{"d_shared_expert": 0, "moe_layers": [1, 2, 3, 4, 5, 6, 7, 8, 9, 10, 11, 12], "normalize_top_k": false, "dataset": "wikipedia_en"}
Below are experts of layer 7 (counted from 0) of a mixture-of-experts language model. Rows are named gate (a neuron's input weights, with its number), up (a neuron's input weights, with its number), down (a neuron's output weights, with its number) and show model dimensions 320-383. Each number is 128 + 32 x the weight over its row's rms, rounded and kept within 0 to 255. Numbers have three digits each.
Before each expert's rows: "comes before" lists some tokens at least twice as common just after its tokens as in all text; "comes after" lists some tokens at least twice as common just before its tokens as in all text. This comes from a sample of Wikipedia text that the model never trained on. Tokens count by the router's weight.

# expert 1
comes before: "=", "|", "-", "\n", "\n\n", "The"
comes after: "=", "\n\n", " |", ".", " =", ")"
gate0:177058119093146147128140160086102103103163155176105128157163089120094170112113131113164124116083121162088129121182133055158112136170109121207115175162149123155148125133203099128103120132106111
up0:108092106142137102074115126150123137101093154125147110065179069122094149074097152144148127126090156131156076156136098068191120159169144136205141174160124085155158191163137102165110074123074104
down0:118148153097144142200199162144092134142080163102150134130116102090171107134153133076140116157063098139160125129118154091126078127109172089094103130118160126047134188085118112153150047110168125
gate1:129150161090151183181109199115207160163146084160103126087050126150107091104095118096146131137130138156068123098187106149106124111113129127119187143158142170173113157147113100077115170114113172
up1:143107151094142151171163167108115141171148132146106112155051105145109105114089160130149137177131126139099128097173066143155151137123106168130148128121130139195091157075104125098120142130150143
down1:146092132111159126077078123164102132149158103147117083105149156141133122116144153144145102132126110116148074134114141059137110129135119150103099112069166093112091098120098160097140158179176105
gate2:168175126151128155165188174114109120160137066149111093097131114146202124057098075183133179116171147089072127105154167045147108105086154148090118057121083162117136131138122104119210118198125155
up2:134168099150134140148131136135045170133151103119133130145158084144215105090111106138158123119152171125075093133099189097162140092098089150127089056127103115165105108130140148147154137135108137
down2:085161157124183091073147161158096180105099034121065142132142195145134066129137077116186100169129126111147093066115171113104163135186098121124133104133077109113140147142110157072153153118125084
gate3:115139164122137137134101120150143119116186136118047180111091100102117080153111140155131119107104117078112185165118131124143129158189095141154106161032142134112151128184145160083159131120126131
up3:109144145152112177132113091131132111131147148116084134108101053117118097150132122105083114085089142090053139145164121102130149175149136129137137102125097135122194102178070127074137108151220104
down3:109086092097163157222087134144160164131099143091208094129150104149130177085130158106132136093120134139085133136103168178090136148116150150100105116106124148168130127121075125110147136069117091
gate4:127135121174102145197118146101165156126169155105163134112134123153136143119117137098116135047116127131092121115168124149198085145071088153088108197128119216154156154118113119190095098187085116
up4:105119117108071113154156103052149203079115154092158144142115151117123022103155156091139150103124108112159056129154093094186088139166108129107111136130070157170168117147111135141093071168110149
down4:147197126123090080090178118140106093121097118093123097163099144115094160127125077147143142120138149170069081131126161148129088171058089112104111109084123084145099175060133133108156154152123125
gate5:107123144122119137062091193165102180187142145140137121094091171183105121152144161167119175146140161111144102129140082120084148190121126096085111159164137143140083063130110120143164135175076102
up5:122139143084199090105133179168105148112181082121130137106109062137078175155135167125111157093087164103116146123192094142064121147083139124056109129091135126138092148131133082136174172144089143
down5:152139173150149090162165072091148106163145150152096074160126106171131114104126206142138111183131131125098134165179101117127082065180107139105146122155098114139163111156100130158131115081213159
gate6:147149135077108109177113124130082157079118111171133081112139080128095100140079143057125095124108124194149111145126107179142161112111150163138105097138119145130122103119108104172106129114138138
up6:076176108142126116085121126155046196149188075152184114176143100130188097151123125146135116113080100161112162179078176117142131154115167141123151114120114162120199148126136143144128160096084085
down6:159131134113145112153115120157092130099111171106118095152115103150181222127120145101124127134198142116111110113122122130139161095124157166146150118109134153131144129098089154118142156075137188
gate7:076195108150116156151128140076115150176091114161122096167123141186104043110138189067149159109120134099180136152165172100140092133132175093112168065127049111114134097169084145160147126134160110
up7:123171123140122212101086151081124115102128141115101091140106156163136072104138173097134144150106097080147096161101158073158148166104163090095099045165093148133090070118110130157172119128141108
down7:134113154105139139096155161176159065141150112144101110130183117140135189174103124129182115089079134100113152109144091146144123142097118109111158118197126179139207154185179134110079100148094082
gate8:130139198143122159057111102110164123110107068139156130152076117140107119120128111114147147094172157172145170186188085131117103181095081132160101139082117163184159171120169076152140151132077133
up8:136166140131176180048052151112138162144112121168125123146099131193162175132158106111103130107105194137193130134155097150141128113088115108138123120091131106187107108168117156145136133143108154
down8:108127141126188097165128065113123119130108148111147137099119131088139105120120106105137118059170092112060160177111149121186101107147147086111122164115087063114073117131127168125144192164132132
gate9:119112117063082155143152145124137145149108168128163110188094142112184106147105108124146152094063132090113118100099090149129120173105054160121135118196127135140113127152130130111051094154099091
up9:099177124166166139165155094122176104122086110075156106127141117098077113186137136090120134128118105117165110135153122163072151082130175170175076155083164159066152066116087159170133093121118083
down9:117070118140124138185148131084091114116135056135178094093163071134121154141178135123113108176125140136139116097104116100120111114027062149111151142107160180141089153114150118099112149148128159
gate10:133154118157149101145192099150129163114129118142130112150098114091105110090137143149148135081150125094067194116116088134112141145157100210156141166210093133139150047101130149117108119158121119
up10:080150144115095126122160152122157113124119109131160088111101119112072086091127154106134079110177173112041127105152120163126124147050168152139135167183041105172105040114176165172142128170107169
down10:104149098144109054126114124131144046107145117116137108147190104080127139154120147132126186131094129129148168143090143099162140133135128104115177147102112094163066121074054132166115134146097080
gate11:084124151117111080106123138087190153131152132089120131161138170146148135160158094132143187114163152106100114087207167094069170112130144165141126137172122143140112116075053120110080160121094098
up11:106130133154112106057112096090151187148163142133138108127129154128157137176137109159181105118129110126119127079151130116137201153124138193174154109152132163143119163127036113079126149120136101
down11:159205147119135133128171123178127138134062102106137167143114088095135155134141126147126106093098164160098158190145138136152072109170121125125081125135113122142093091147159139183083117140156140
gate12:125120154131169183172114136117143117154118088180125145141073144165105123093200069153135180073077102141097165134154063089145106152085083138152164065158204145106144043122126169115095161150146114
up12:125111116089127096144076139138126105072098167107166167163166116168152108133110010153128172104072117152133150108153175158176132130078133083127170088116126127191135157144121147107087098106111155
down12:087167159169114145133117101098139144154157148140118160124128082120103103143180132128144032099167122104138157128072143101175154109170145144127187049186080162127111083093108126168180142115140126
gate13:122105181174138167172120129085139100109057146140123095129102146094124082099132126190131086191132142089093129127055070177085136141172153148107093043150137129124167135097083145114087128131157114
up13:139101162118142152176129159111118108099068126136149093117138138081139087087151117171121108200106151102124095093072072146136096163146095163114154073105161139143156110131082120165063144121131091
down13:109085123123148144133148108152134084117142132139150074176108087208138166160146086111085161186148143195118131139119142069075135134109113175115130098109102106152127082156082156098108108097116122
gate14:125116115083086105101151145117147145130117121132119141117168100129107091049135188135164072185116141099143118182113116114150114127110077116147116126189116094120156091093096154151167182142079115
up14:175092161109124114128133096098126145134165091164140123117144077152097107062136130133155078125102147109146103145125125099141098126136114136186140113192116123148128117076100153168147146144134140
down14:067091185126140201131145119150167092150141098161135097152092132125137144141127162086130156097123125110146135076089162102123159117111113120145117112115102067180140120111187122113135140076167129
gate15:093133063076147175113142135140138140113148111171173141170129149112141114136132086106087109090109113146142173180088108116099091135151086160142131112130112105133163157109136145157093133095145130
up15:104149120126129145147102069119103100115161145158197140149122125118119085127117046139111125130077100123131179148036047117141142110210120135178132139158132132145124106130143091094100137105143126
down15:200129166153087127117073118134071106142035179121114152079147102102149126119140167104122130146130123140060114148130146158122143183109103174151129123147137083128144137168115092169140104066120091
gate16:142134078143090139129100119144031133096124143191144149104110114087105156136144136173101140142155077065135157140065111097139063174116126168176192129140109154146130075062108109097147093085122066
up16:163132132097123168160122090110113214090109155132182145116121085094066140092114171149148112167080109100112139186095139060135102156166146148122133106147137121137079099096120091105179097079160125
down16:115072164119140133130156059101148075185087177121142089100170139167147143140120121153133145114119135149155124175126153105114152156130123112175125121119103159132103105129103093169093129115125102
gate17:139091125116154094126113194165103130159119150212080161122051109117135112134089095107137162133188105152135190123207136155063079183132140121117114164104120099061165163129125161108144143066156127
up17:096081145073169119117127154120164123118131156172175119101079100150140104095123102173153131068127085131142072145094119133131096119122135134160150115119148101150142126133114208086165184103139123
down17:123160086149055113176191119149147070113158142100091217131120129166143118131213144113116129127117088106152119075154190073115138124089134124143113124148162136113135074108088121138176135094155136
gate18:102098137155143146077118087104042082194077066131150151140124130121148101104149111058107101164183105127132132098092185147108180131112118151139094083171122105183111110149107136143137143166127142
up18:108133133120116128145115169116140129141099174113092130104158063128123134113160124150089123079075065123150131065164072120182178077129171110120098170189127132130179176113146097100074149096082142
down18:140095096130142109134116097110106104164110129150136164133118144131134047131082167159122155141166144102187088142102153140088201160134137188160144140160094113167119164169130120051109151186165132
gate19:129078172168125140116117102214130178157136071123116113053132118128114154097105222133158047098107199147146075155133197115103151140179110095119148102155121150120101155131071121108117107167143113
up19:131101145162133158135062113224143139198103084148117131110156079145110150131147174169141062117121181150137061152153170109125125160164118095089111109139120099114121154111095166137101102115184129
down19:073107167137098113114067089132116158122148177119075146161120157147123104146134108123118104149174108117158127143158128131126167147167165111127117091090135164187168137127184076144079174123120162
gate20:124132107154150139159108097165172135157152122168121127079171110127092141069107162134110096193074123113115163086164092141108064118117118112165102079137115162071146162137170234173144124132089084
up20:108174117085116120119156137178183122146079176160091083113129117126163158095158187176132112152077157108129147130132069156104016124098093101176082102191133155112148112087153178203155110110090065
down20:111117175138134119170131053144069142118190173085149110152156112165153160136098120230125111174089128167169079087164133149119097099129089121162171149129092098133128110212126111130103102117128140
gate21:117135115120114133143121118130081210095113183105186057105091091152182128125199152177114124089117121073135070063160123148139141176105125091110131115140038097168096166171077097084122132085158169
up21:182161114096117126131119108103119207148143115096143134152138107140093135106148179091132163122104135104000068085118088067140120122116152160151157092140068146102104156160109136118093132116112154
down21:094118105104153173155133143109117116091159097132039150125152129171108104191143122136089198177091106065069159117077231110134116113113154112188158112130118160104140142178095185106157132080118139

# expert 5
comes before: " of", "s", ".", ",", " in", " and"
comes after: " the", " a", " The", "al", " his", "The"
gate0:137115166160154125142114165157143104148177145091123129095103143063106093138180134078127109139148129184170153133100136155178074148156148076138128157124006107114165105151122132080143167170147115
up0:107123171193140073144192163102123156112164173167137126139121157119134119118113148063147146069087094130194210204095139139181110195134165119095116170101173133107151122181126143068124143156084122
down0:107046136086119146159100141170152092202070113140060135114053141184175112172143086147148156142153097104141063089199135163151197212085126068126118135080086104179115146130127177129120129159161155
gate1:121075157163134098159102152118152129096154084086107140097168146081129103175094153141146121140137118163107159101117108154113087090130055112129139157134125178143159158111104151142103084129078132
up1:164102118162149112169116094130162146103164065106110162096153115074157087069084101145132140133103110178112178086095150213141071101156088145129123151142151091139123157168106128125190104160076155
down1:081148161109120133082188143104155148136095130148179150128169113156081194143147132178152156110120207143106109128144122086128068192130157115119095134154101177161131117161176155080078142118204149
gate2:156151165142141100171086079125133118097158137114170163171128139073145091126073130115126118149103103092101107124130157116073140114084073132156102165089115096160147102132092120163086077141106126
up2:148149144103138117112108120112138125126146151100081179138128168098178132153181121143159097112120104162099138104139142174121140147089096082159126181085157135092113114077137145130100119102105103
down2:135106122073113149153162122095138107129180087096120119074103176085102100146157134148150077110138165117137076130218130104151141131139145173098210090167153100109079139105086148082112145154152103
gate3:080147157155135157146100159181098138151155152098176123099132145112151110115112062131069149101119122115143119150159129069191138117151156112152111144131143173120144127109138110107158088121120108
up3:138074110126152123115060122180098138105112099130120165131176204226126152103097160162161136161135132094104151161149188131171157140042127081163152138111132105106100158086133112093178150127217083
down3:160212062119143135123152136160123113112184138156152160128165092140115045072145165102112107208102113154053090145092117160102164118147162132152129110160130116085126164181126106104150065115114135
gate4:106096146127158113202187166110144103137129105142150098176093124168075113109098099105160087132197124142118187106108112151084122123037119153177121188114095167117085107124049069198118092170125098
up4:155086107034167139160114148111109102143125145105125085102096189152190114141181119089148101088154131119075160086126182164135111140133134143167111149156130125157077149083114145151207167135110142
down4:184112116133099179156130148128128113156091127115153205140031118161098131172109167192096113104137121134066148105168127132147134183151138122101150069122134114167158165147093091120101167178130181
gate5:084224159134097122098135092110121179129125149088150120150141171123170117115130113064110129087159131165079169130109127076177162139121107144135111145108129148155132134072156109111104117093159100
up5:079208127138118130155128113135054137166120118161135123055140090093111128170160091141093143103162096125088111095082129154169152142137148156144137101099049197182154119141120109114100122115123111
down5:157143105150138090115138099170134110107061086155137134148091135132133117128167120060112137115160164106118159111043175176162136148128157125102111085140114080140079072119088046131144086081139112
gate6:141161132179112119116051141146106112044107110071101201139173113127131100158082155165067152144178178176139141057118197186128097152136155132113152162129097124138129117126070134153087079116162102
up6:122109095153114117135103065106117127068103110219139163097122090083139095146124111139083118088167090102131105085080094160157126106127124095126126096154047118158119152132090051122092133130129079
down6:172084174134152180127139182148109131140161150134097115111152127152103109154161122130173124116111150144115100180078059088102177123129063162137110132130154091108154143108126165167175118152082157
gate7:166128127166136131092167181131113159155082120116137127063162110128112106162118135109090091126140105133096113142119139100128168093141129097138158143080095123117111109139071117163147159099089101
up7:122208133150108126095167150193160153135032094137130057077165131104152108133107207081107139134107176182131149147139098147098185155181170127140205136106060149070092093115070152127094154117145137
down7:121137131128157101149118112175148145094085109103121110044129103103175119111102133105103119171149167086125176147132122118155126128130116099221155142096162161096190114113188121128157107071112090
gate8:115163136138072144155080110068058082110091119101141100059090127108128141102166153135140187136132112178066164128100129100127085148101091117092182140146081132123135102155126118140126112141108150
up8:067127191130103148166092107099099123119146124066175088056112116169120150090101110107091187132104186111045119180155131157105125118108132096102121118110117173139138053145181138105110129137125130
down8:107152168105155099064189086140131101163146129121138119079123124088184149161117087152094140142121117120132136171168126111148094158158133102179105074160110155147047153131057099095117118096151110
gate9:126117122185141166124128134129166104120158100181194119131133116065132123157092216121132113170050141213075148179132127129156091108139169164156140081112146150156113126099122116118085081159115174
up9:161182055149146166132111068131154145116116108145138121157129113060130150117147163112136108132084141148066143115123177108130080163137132080138223066093078160185168128108126140152068150125061123
down9:119094073159135106100164144168131162144131120141139133111202086112123165124077214109158149109110097128138104120180106069102134089111097119084139172185157145124100107145152160138133138151129140
gate10:144145100174089106153122116068123145091076134177182133152129153128077130114168134171154097145145077116091153209132109118087155114135138060137107207051126140155154137188094094094101098141153135
up10:101126167146119113133141152117101139169143145081101084129059136122081083170082085114129141152144161146115091099109144163055160114121120148096166140138091147160148081125155120108104164200166156
down10:138148078140094142125127136170157137099165115165132170135129106096066143117146137120088128113088129105154164061123116108113153143217173126178084073137113105109147119073140117190125116110101105
gate11:064171119155115217100153116119094145065147099138129094150151139123096132117147161108111077122138218102118164075169108096134117131135141147119119125153115123132141188107131106094140172094107159
up11:108145122147082149109156099133088100062148132166149048145173095174128125139175139096179073140096145144155160100165060102132124129127134070122111121134137105121191131112152158124133148131085130
down11:089133191111112156107150197060153112112125138155149124090109199142137117169118163159098100133100115140115121166133129100087096132110127165082085096141117147145134109143162108089097127165101142
gate12:099165122098155127137096114156065119109133123135117105073109102145171146125090091132109110135147213110147157197118096133107136166169177056116105088089091154152108108079128129079109144166097075
up12:131095181107128115162103173169065136107174143079161131112115185132146117134109127103095110113185187098151108108124074135097115107155110107110123111140095121121113141108107157139149114143090088
down12:156127063104112131159164106117176129180141131100140141119157123110100134112148102139100122118123151139138100124149135110125133128178082125168142136199071151034145104106189143143136202126174119
gate13:107171093071102156100164130098152172142111108207140063148155144125084129092144157114110168149160163132127168160179103100134097098139082108128181147161137138070166145185131145162193100130082146
up13:121160111086155120086120088096127142168101095147228175074169134113152148156190167111084122154100156095139143078101100165098114097153085118148116150119132141103133137150146139160150210139092162
down13:145185165199107152112099160148134137129146188162116101113155104119172110187114079108152063164135124135143084159083124127109122069118145178172146128121077157145152131144041140102182112106128096
gate14:064114082115143105153111087079144109182151112142070137093135125145112156103175160148076157077070101129126148153038100146178172117139109197150073152110098202159182134118118142072094139122113117
up14:112114077144134139129144105115177150146150099092181131144129139110083067148110145178179096142082190166135148149119121120175117095108101100110136175093102138144126106124101169114208125119150118
down14:137184136113156105134100146147080123149119109100100159110043131204170137111098103108128104133115146109160123094140149132110111150127137147100164137100185147120102148167111124110096091154169147
gate15:128079089168081123109090061105124149150143123143136077132075076057193099075140130151137053072112184147121109112143191117160106148111072100086105109136131144141178116114135096106133134062108174
up15:118101105141132131123130100156130160152104131120184155144165072087160077105117104162096075102135168182146087129136164118216129111121110152160136053128180144159131115098135161176102092109112174
down15:140194115129131138145194144190159075153149040094151074127127143181102157107154101201146077131143120133123135127145173109132150098072127156123116144101090115162179155126155138148132049131100095
gate16:122133132126104160060240111103147110088078166166118131116135122168115148160124131091153148168120159126144185097146114095163148134185082158080104145126135112099138084104159116165139111120111116
up16:103152100122121182071171122122097103168073192122134044103189036150137202104125121135149112162109155169119145188105105019131166148154077121088082125115101112114135144133143138119161135166088137
down16:133131103130071093127060118116110061129158087146101116105134174125158053146134129131079131141132135103125125127128143132149157147068174104098117162088151103204123119129097153135200180144135104
gate17:094137175135191112121096177187124177153128122092133112127069122082068130148105119108152083108146150105178116156125133213120082063164201141080138098114158116153153141087084144130121123108097056
up17:089109121152201176153120139172109132155122142132162151088128121147117170154149116161111123118156147148099112053111098112117176166164134104081206139094104101126107086159113154143144107109109140
down17:136203087136094127107143108168112096151144113141105137134113136140136145146115136153154166175104067145139077196137195138136095131104149114134085120146127152121133191144097153134121137116103133
gate18:126117129165162155158121111138146148102142146163140185118242113146154119106147142101078132151149159101145112174157138104121084119160125166161103153129120126138102121127125138149154149129122051
up18:104116116160158132130144146114112110187125149108102116168104063096146148136155168208133117161091128061105115125145084116135113119149104155163173141185138147154142117140163210200158151056095084
down18:172128137157172176097176104138154104108146124099140119144165179114096128129143125083100114152112139116155164057044190144099121164121183139168127114104129094134186096090103122149090185132114089
gate19:140094139137108164147143126148185151107131123138123070170170110126120044139105086148176123166104164131172136193087110174133133114145132111133110133120201122098126146155115122119121188120119086
up19:105114142149180133120103098119157168099104149136173025155092149085166135099113046155148134120062165126129134185129083187083104139140125067153129090085127168133111117159097110110094144126147143
down19:103144131210135090084139077112103096154102149102082126144166141071108148172153183130105165033154126180119083120131115116143062078164139156107080112072130169146129122076093131119115110117092117
gate20:130053137100140111138117098107161144137108108184132139126129132053165155095128112174079128108156110080129085113140153143134141117148111126181183103085175079158131129078052131151142135084113125
up20:170121206114128126119127107110114157139100123125118194122127164147126107153123121142169111203100137086062089176187103129134124123219100142146083136132121149128144150110164118108141181129106128
down20:148159059174140080076114115123103133161122153142134116182102174111124182132076143079183164153136127137153170097101087159175173142133171126111153133095177110124099142101145147090131101132200158
gate21:111108065144114080169115109085138121123128065079153143106108128110152143121105128162096096072103115133121188120088127140153178104127129149150172098063058111141077056130100094159144125119086152
up21:131122035149166118188106122090168052136161072124143184118132163082116161158130130158104156106131150141109143116145138118165131171122126104139181133170114184143076103126092062183129115131078181
down21:141130153091084216123119130089107104135101178087108095164127120117151128116166092123167110076146079125145109113184137103134137123115116106136126097144073110107100112085154114098042132115138159

# expert 7
comes before: " |", ".", "–", ",", ";", ":"
comes after: " |", "–", "|", ":", ";", " ("
gate0:114155167158158125048124168125090149090134095104092152177181085075086151124115146123115161153088138052112105113071080089096115139071068170140160118094165150170134164129125116100137136148122099
up0:091138190136100096111088150137087181136147137159180098159122128150097116100133111127158110180119103158106150133126090112142132102130120149065195145156194132141187154149084120087117122148149096
down0:154106135084137092101099100163073159094123117086103143126075112132113132146096084172109154145103179170132130194161117076137150135061149095150088129130124137141085149121118073101100163116086166
gate1:110115130136107141103157210098111149135102150135141112093128161086108096078086120149157140169084141110125186093090151080033124185147184066119134068137113153173115056112122096128156085088139079
up1:205133073173112171131165208056153157093084098191140119049124150070093132162108122117148125135132180152123135096096125147109101096171157126124165110147173157114080082110082132142158094115052176
down1:185126087167160143093130189104153175099157178139140096150119137179135136100150153154123082122148177094219135149111156121144132143072095118093110152148132168123104141114160143048116186107079151
gate2:178188114125106120145150165152107160133092079148119144131119184155191108123072160105125122105168121118140124127133162171123131071083145067080156136197121126091061078097071128150157142107137159
up2:125132114147093108153198142113147152142129128142094171089129163094114114137068161143153129116150109167145088143118111189141107111120209089112133111168117219129097122106083153139122155132134119
down2:156137104105125149109083127170207126127140165146093208113138138109126161161191162120112075097100124095174086104065147070141134110111098113083130135111114104138185133168106121142119104111085101
gate3:116174113151157127139171165074185118158148101167061136138140130077108164163171125164137172118163060163136107073097097103130101099188163118092139140116111140145137060111127035112151157133113151
up3:155140162107072179134125186111081111182066110136153134120156139055117113154154154159104111137087153146086098127131118143166093129122149127147159151102097094130119050142140115155109105101194115
down3:154078124127163127128163090131185179077122133161154119161124109161113139135156101139167087135070102124145112122153115154129162121115132109131110122098127165100076125130141136090136172120124125
gate4:100119153135120099194118141144097171134108136217137154142099125144100127129137130113158127106061123176191137170167111133145132107125101116114088127138077114137107130110148102175140118118083154
up4:102147152139088142132127177167090178105153168190161161143116111155097135156118119111143148132128121167190193157133085137136124104102140124092119133135191115177194092095117095091134069140108132
down4:113156124095053146160111064104153080156112127074121165125141147077133160126144090180119091124129080146142152157160110079114100105066124104145069099129173138184125056163133158086169142084166086
gate5:185136112178114162113054148192115069164136049167130146106169113125114099148167145161135094135166130144098160174123135133116118090136087133123147108153137157163152131116108076075089088090138077
up5:158152150143138126116154171145153096154098134189113094110112087081170120155116085157169060133123138149186107161161148146135104088163049131140105148171136165130135117111182134136105117151104152
down5:105128172071102110148068135086155148108081049128031195171142160101094149125120147126110131130110069107148149154085137134130135136096183101135106095091114132146109157128094188131127134138133182
gate6:158112123123118131180122122133218136126131159122093147112115135128127089132094118132083098151152128116152124085123175170130125171154118143120179126160072107168140163166144125151139045096131092
up6:120165086150140130139103133161200113153117134181084112164112141148144092153084136117077121126187088130133142100122165205133117174159074127140187137121071108167121166110138124132125123125111159
down6:162173073134151209178139102161079105084167150112165167128079134137156107136135152130124131092079088150119111088127109160129149128067156156120153098079069104162201114084094146109168129137188108
gate7:176160149143147095105135131070161109136151104088161121168131157156133161115069116142108162147109135167155151139112173162161111049203087073149127128183135150096156164219167085178071111174119114
up7:133145127160111142138098166085118044112174172123118134187117139135151158104080110091072159161102155146088143106150160185120180057171117124109152136141152177124121165190148138165143148128146110
down7:159165145102160047138136071138131127149156113086113146079165160132129162118180137125178106167150112133109082146049127136114151100048145054101110172122070113163188178104115103107103137181192106
gate8:143087172121104127131108135132166135116115096089109156153107062055169170165144207140145100105140134116140097163137137179148126110139135089160168101088166142109167089166145117133115175139064069
up8:170141132149128128105132095120155125120112131176132152152100114116089143152143180166124087085142138115141152149115168198128129099161110135114128111144100146073151133134134131180097144136139058
down8:100122139165129113128125114136171161123160174143112139112111165123126132115128089181093139112209129150132152119107086069188064151100112143065116123139162091226121150138143074141158124119139145
gate9:176103158064129084149142121113108093112176134076167125168194105119127059178126162069135111130112158158109181136145079099115161134124162098073149089158147121121151140127106119174086089127154146
up9:135129108093181106134134118168147115127094095207099108129156132159099129137113161099116161139061125120107137103141134142097139083132147119117072101109150112115161134202183098102090143124125063
down9:105111139124149096083097087112206101120159096115119114146157173134084112130176137076127096138168155163086132081170192160124118117157133163109090097118178126121190172208128176115181144132137109
gate10:108137105183082159205149095150155140124106060117139124135046126182140130143108151118130110131100127076248059192147140099145168139148125133124182123114116101148129148058098114098115117144082104
up10:146088166123165091139113097106137154129154093099159083137140134137100179193134135144181152076108107128158136067158120099141092116109083124145110157103152136157168178167119125213122107097056137
down10:102173101088138143094173131100084184122096083131077156145101182162180062119173138126174080133109095127179104111137095100077138083148138101129223134102160132106066133125140156073101120105139133
gate11:114121170144141172124160150085135170111127115067142127105136155125081165097138114128197123108132108073048059124122075078147119143097086112135060135172148130099108102100084139160128085107208108
up11:129152145156111176145116139114135141122126113131111154103143112149071189084153124052150095110095112138084050102127071058157147082098069153114086147115130116147111115156100135120130120138177126
down11:124107092135133104121111117076122160064201084154089131142138148191150155081101140123091162106097138126146178166097093121119072176125125119099130162164153147144126057167100149116091138122113124
gate12:138069167136152165187121054092140090067148137049175128119167094136139142155119149148145080101137109172158154127154116127121160084121112076121076126093146149126123136164133082098133089113149148
up12:121111136168138123137097080093083088162150144088085136061160094143149100134155148105112060162118170149152166139130109159114144095129091108121090140111166110138137030101125091147133057169149108
down12:114146130097162080112107125105113147073126116139176170139059125146076177138154099170086117125163185078178105116146176078141169157142111115137158091131154190186135154117133159104156180145100082
gate13:096139186152155164142125191114095104051153128100123126128167144124185053090125201194168118150145137148128081136152126110102114130168118165126156108136146053139133147113102165138093129115134118
up13:103167147142173188142108135109100120061144129119088119095176106162119047126152193168137098118146165120144115170159107147112156108164128143066127105169134051133142127137096181147086074144100098
down13:114079073112116134112189157164120169152148081108071146125155088183099130132170143156120169124139118140134147151134082078113110160090158140103136095054137121095183114126159101095138134138095142
gate14:049129120127088138189134103139136118157108224169144110134158219131139149074117076126126149112099163102131071115143145116149135158125183142152136109108010108153130150144149134101147102135164143
up14:079153114109082105159120142147153143105074137149124131140068148130128145129123089167065116128124135097130112134140152151171142113123204122104155120111112122137095141137106170142164172106114091
down14:097120143143109135113135103160118159124124064166127130170076111121146111107149176126124131129115110118096122149102133150097166081140084110148107109164095095126135139103153090112096177172148134
gate15:092139136132187112116136176120081117122092080114224088098115086040115111147179123181135128145181100157111081080153124133125137152149212153182170137170142059166092136135125109109147064121130164
up15:087157163126132108101130124137098052117170128148137104094152176122165123147138173112093129076131191157133096111211126153181157096134128160068086132150121159100076131164113101072164101145116127
down15:106093171125109135121088092116190141091175127111104126154122127122164130080150125115134111151163105066130139094122084103035127134113128150158072176112203079071171140121153101230145115183112152
gate16:124110133075136104138073102142194110177065063153110116131047133135135205163122165157131083136132099106132154074103198129104119131072195132172190062120080119149086177102098111120121139133160089
up16:129084107001180121118115107114194145185088076134061164092127142138102178139129139191121076103122118127125183113116154093072120147065155133092173043120105094142145189098075084154147112151132062
down16:099155118094160137184117111143095118140162107135135140138092110118097150147087077141109106156119104134169133140130115098132117132117090084080146075156052067144181161127111157133127141166158112
gate17:154128153176115120156156172190099075202136155153127126129130161073072162145140099152166057103166114137157184091126136114107094144123129072112158131137129231086152134070132139126153146077122189
up17:196112100068132094156092079132149113137124103089099148183084065140162153096120133117141084125142150127145143105126120154154115076157158115169176085142118124138127104158097179130130155146178107
down17:120136125168144137092186120121067126131190125088139130094126181179150144171149100177094186156157131129074125112155170068141162109112132091110160114100088147146111147097176117134123087128060091
gate18:140125117189069112186213186181113155100122090148177158077115142087107150130137165131101099128108117144159141137122145097168113102127144109133127117074064171156074103074128122105133151208122123
up18:140115184177083163184197184169159157141100073157169147102154108085145152199075129156136100112126126119135110075137110150136141099137178081163160118079107160161114090099187114099117134120128142
down18:111161120107126139072170131186118153184086168110127127107155137132169104119131060132125179089183122156120108146119165163185107117104153136131154108135109148122130152092179123138139128158121201
gate19:157126130146146097180131108132108111165202119100134142159104118093141126121135131124096160043156130123158094139143073123126130107098126045127131086099142154153065101074089123115160122147123114
up19:100086155150109072170017128145169095156226077142158089122104109133108135101174119154062104060101127117213143146137139149146110089067160107129123087077108125173059187121143094123139120133165137
down19:148129173167148152120143167150089147107083135102106094072119113143075157091159100128106139128071176078120129138100123107120113093180109121128112108091091157088196158131135115194104136152107139
gate20:086108155102108178101164144043099205098169094126141096095150095097053106157014117116109144107149123095139140098152137149194139124137089154051118155078168160145119123160143109125143059173103130
up20:119196117136117148128123165114147107133150143175185116094156140053091133177095108131126110054142154080147131064115098165167081162123118078082135109099108139146097196167122116171156073184104145
down20:080163132112098116099156102089132161166106145133172174113085146101120138083177091128116133137122144109162026170156138159152155136103176106134151155140104121133199121149089142074091164106182122
gate21:173076112132116134122132106059152177093135140131082146045118155174109149090123084110160139104110128112122101173072120156148148098091109113080098130065171151123121135126074109132110180167144101
up21:164064152147131207138094144097126084115139117077055127157132104135143124156142164136112072160150106083114165116150129109147141101128140108128138111140147136145175127099138171168174145152110155
down21:045111133187090155114167131091144092141163144155180137087206123087117098128131156173085171102112105109099082143151122131182150150134200122147166122131123153125120158113095096088107111112178133